Weights of a small mixture-of-experts language model, trained from scratch on English Wikipedia.
Experts: 1 pick a token, a sigmoid router, a shared expert of 192 neurons.
Below are experts of layer 6 (counted from 0) of a mixture-of-experts language model. Rows are named router (the router's row for the expert), up (a neuron's input weights, with its number) and show model dimensions 0-127. Each number is 500 + 40 x the weight over its row's rms, rounded and kept within 0 to 999. Numbers have three digits each.
Before each expert's rows: "gets" lists some tokens that make up at least twice as much of what it gets as of all text. This comes from a sample of Wikipedia text that the model never trained on. Tokens count by the router's weight.

# expert 6
gets: ",", " ", "1", "2", "0", "–"
router:524518515506522502506461507447501500491392514450500521455499530439517496519519507518538569537541563549473542474506471597470529540457515525506521516482503534450442540563532494464549445466514498504481492476541476442463532466479450419494545513427455483463508556579509521508510501518509465502461555538592429466489502515470466568493490529522492455536480523489417404500406556496408502560539
up43:527487515476493526450470440450555494455453484525541481643554528489420454488536535523488474502571579421498511510522616469469523517573494444503542493569589506513505536534506488457545545502484509544512489487499502467517491498433570482524449497462449487533490432522518493469441503497431538514517554500568471479515572452475477471430414507495492502523519491481504489472478479543502470551534
up44:638523488489447535453493533559491494482421472531540529549538451453489522486488546500498547504499423503413505478554550507541589466493476509511430512510481514490566442477526471488499462567475404522455485496555501454568553489525521506491543476513565472536439439521584556454454459522481478553464453495460560528507469477478540527501500499463505489497494507513513453513458526470400538524507
up45:533523506524536556460465516380515483494477452526400563470454530440500424501520538577493455595521471531458528485494524537517519497559545548490376524473491485506445416491516504508468525464518499533467474532545431495536438485455527518524563512443478508469513540515584546459512490467465559487500471511446528496511494496461472509517479522479415486547472486559462527491495549522554430511518
up46:549426457515468533424509554418515481555519532478430510503503521520487495472471482503445468546537564514511546480550488512476464481654545545415494504483543456558469539527516525524505501480481503512524505476539441476527519456430507504424478486503504458520550503541577510474441515453488429508572518495476443534533480497455510558487530556446465568472530534478490437516497494489456400477505
up47:560534402492494593453545479550502435522527518513538585532511561503489463491489491539504543527438544531427497547455526499494446560496587511471446472477491483569513459515528593527570476471457502513451510532507458460499483470449466538524526461534485450529556351535471510497488478500516489554539472567447517488497539476457487442493534469535462492452501544514507486536550452478522515480507
up48:497523509482504524481553478490547484451500439550521547473599536489476457527504520452518520528490567492424475531509454506495517557515591497478514472468552422504536437525475506544425470466477496479509523609505551455491534451474466388493536483483528430500531420536477505512542472463543548575485455537567495527500537449470532464509498495437593431539485538498513502501569465525467478506478
up49:471500558493532518475419490447568496456434480523445523522493523575460503505518568569450421540516576446541541507538543489518541502523465468508527483536593503511505590511518541522476482515402466461573497496540479474513520495505544426548417552572505469521526457518507488489469535487449522488484539557506460515502443436505515478483438542520478581477513450429459504460485500522471457549513

# expert 5
gets: " the", ":", "3", " The", "5", "6"
router:562487531500524535497517431515486539454497499515548579530526474520515439497447533548516577452541549466551532523533473474462459541475479551449564487511499484490516416525469562480483503568495548503486466496445506428511482464569491491423435525504449526512529432489528481513497440520472524565580510470498557575442585475457503457461462456441504501539526474485450477509482509581598488477517
up34:531548431505532450488523467494450525571549546475562536492483494492464495461480548487439460478482460502463430453468500519554500547460536516404442471467466464518577483479556511488512413497518514529566576488549473454536468491532442496473482469493527562489530447502539498479476599496535555500455495530422524464513519542512475548580606484518517517474507516540520565521535542552510445547460
up35:552512518526557472510546395505547560440476506501527483500485535505483492476557591502498471531491545494514466448557471577494463521520528496490550457530464535486510541497508465530516549496447478486502532527445448501441514605511487446398503532501487584499471525522488555491458469547449572530456521491488547532518516504522474563497509498491388518497422470500444500458405479425469449504456
up36:582558516514593554527428549483474546490430467521572453523497510529506514544421543524498470484516549465522510488489516458523452409486488538458497508465529483577499468471512570459525497551527523457481497547517446469529466486499392431490511476558539457541502509526495505489515402511524513467535525518457548542493494462441430582602462514437463525474494553490486487539486526508537458496514
up37:642417529533566528463416505484495532481461480532551557534449475496492438491495519473518553551439573502504465496506525544480494546549470516432532476570528454471533479506508504515513509422482565499414503505558539417493536456461588517447460518489484470495518446519508489504450525496519549489531536523477521478512555485480526443536483471445475429530542505459441442460507481464486486529442
up38:562454495503442509438536508530428493535460529494532513518480546446497417528472506628511512499513527447508488506516606519520469477494514549507551463513563473538605450484470536464553545474473481483504500517535514466462469476496488460444489490506520385500424569552534480508476495492484417463476475500486449532506525533555450505467525537471482537480475559460452504557497545540477567419494
up39:480484485491509511582499547482510508447448472507479468472482477432494521525584516505515522450502445461514517470587503527575517500541489453410490397522531455543541499493486450521566510503502506526558469543512571455489547473434417453515429441450517510573461571499472476485445454511451469481504500519544468545571515547495509561526527567500446511525512577497464572486485508443504500542537
up40:611505574525519542541562505439500559553522515441521492454504488484538494489478532528469471467457561535499515510537517529429478525487483513423547461520523512477481462500494475523444488469468423432538528511508464469529436483462440460555439558556468475502532495605506539504463552558437567519551468495417558472532515472542422515549504473500543543482485477500513473544493550438480488554464

# expert 0
gets: " (", " on", "9", " in", "3", "4"
router:467432591496518487483456463536537478521483539528479442546400565502476466519567514484450471503490423478436431509525539528546471461501500481525545520554545512454518464477525558463545502500552510492549489520541456444484438459535421518512514398508434451520449525485519570423463495488458518547448526515468541453539538563471555539530506565541523570466520494500523499521496537485533448471472
up34:517478476482425527525517518456542541541472513436473519450498520486477429562448579484452521539467437439454453537491519526509485560436523488484533521437462499509448494451555506520524512527491489535502442549555525478503500485498459437399489476447598558540507507495545566502517543434593452502550533470472450482509529462469419549527442511481566529498503438544481510494459584508484513494503
up35:554555469523497509456490415515499489530512477516525477496501493479531559535494572529568522471536544537478565425487458533461511469585525493507426463582489533547458476475536522460452430495485465391507455491504488495493516459438497493499456523538496537495608557493528528463494420505571540528498460515500549481488494485540440433475474541479510475483459532498548550525460517515392546446444
up36:522496508451510545537587481512518501540384419428494532502471437515479526489518555462504537506500551501548477497538454530500558548502519408472516521467570434459522480561399451523548491496526495479532521492506421461557487509539565505420454538461521505452504523561510555483469464512536540457546501542490460522524536481418550522506484455503435536425503525490490521473478509499476572490550
up37:506469527513483509502510510477566552432468492337522530476455473467484441513490546469486482518491528464535467484495550518542556531595473536463476511472461488564521536517461464463577495542518525440523460537511461483559470508532486537468515554482530467511464466471487546465481522527452460518510492503503432472437542360479472495546521485443489481555530468572510539457563516551542486502566
up38:535465524507496527501500526477503476516468527515516556480550455491491548526408484530470504524526455489483504450425454469434418507496547503485423523469552410508509543550466565424521550524469579451554465488508552472510510431465504489492525548537484624512503537500478502468518533560480461498419538502519502441544460555578508426528527503445446543508534494538453530506468538562488559490488
up39:519485486513514507524462446531552477504492553486556479566468533379481483468474537523456497501579552435569519502486487482454476448483490557501467395506565446492484421520574506445520559473497545467503477530482483468542467422541490473523545494459550532509543487585554538433456450488461477490523519526455526473470519489506534522458475555513372536531490481553460497545551516488501516498498
up40:487519503557555502471548499565537565509459550500510419521439533499511484570515491557514511520509486501486467519518555502518492518473476468455448517542506500470556464479604491408492551478421483490471476561563502470467474501502565468455456453498522471507428542486515542437431483550493463511501473486514425454480552510489517493449466573487535512439512484541402528430499593579488472540478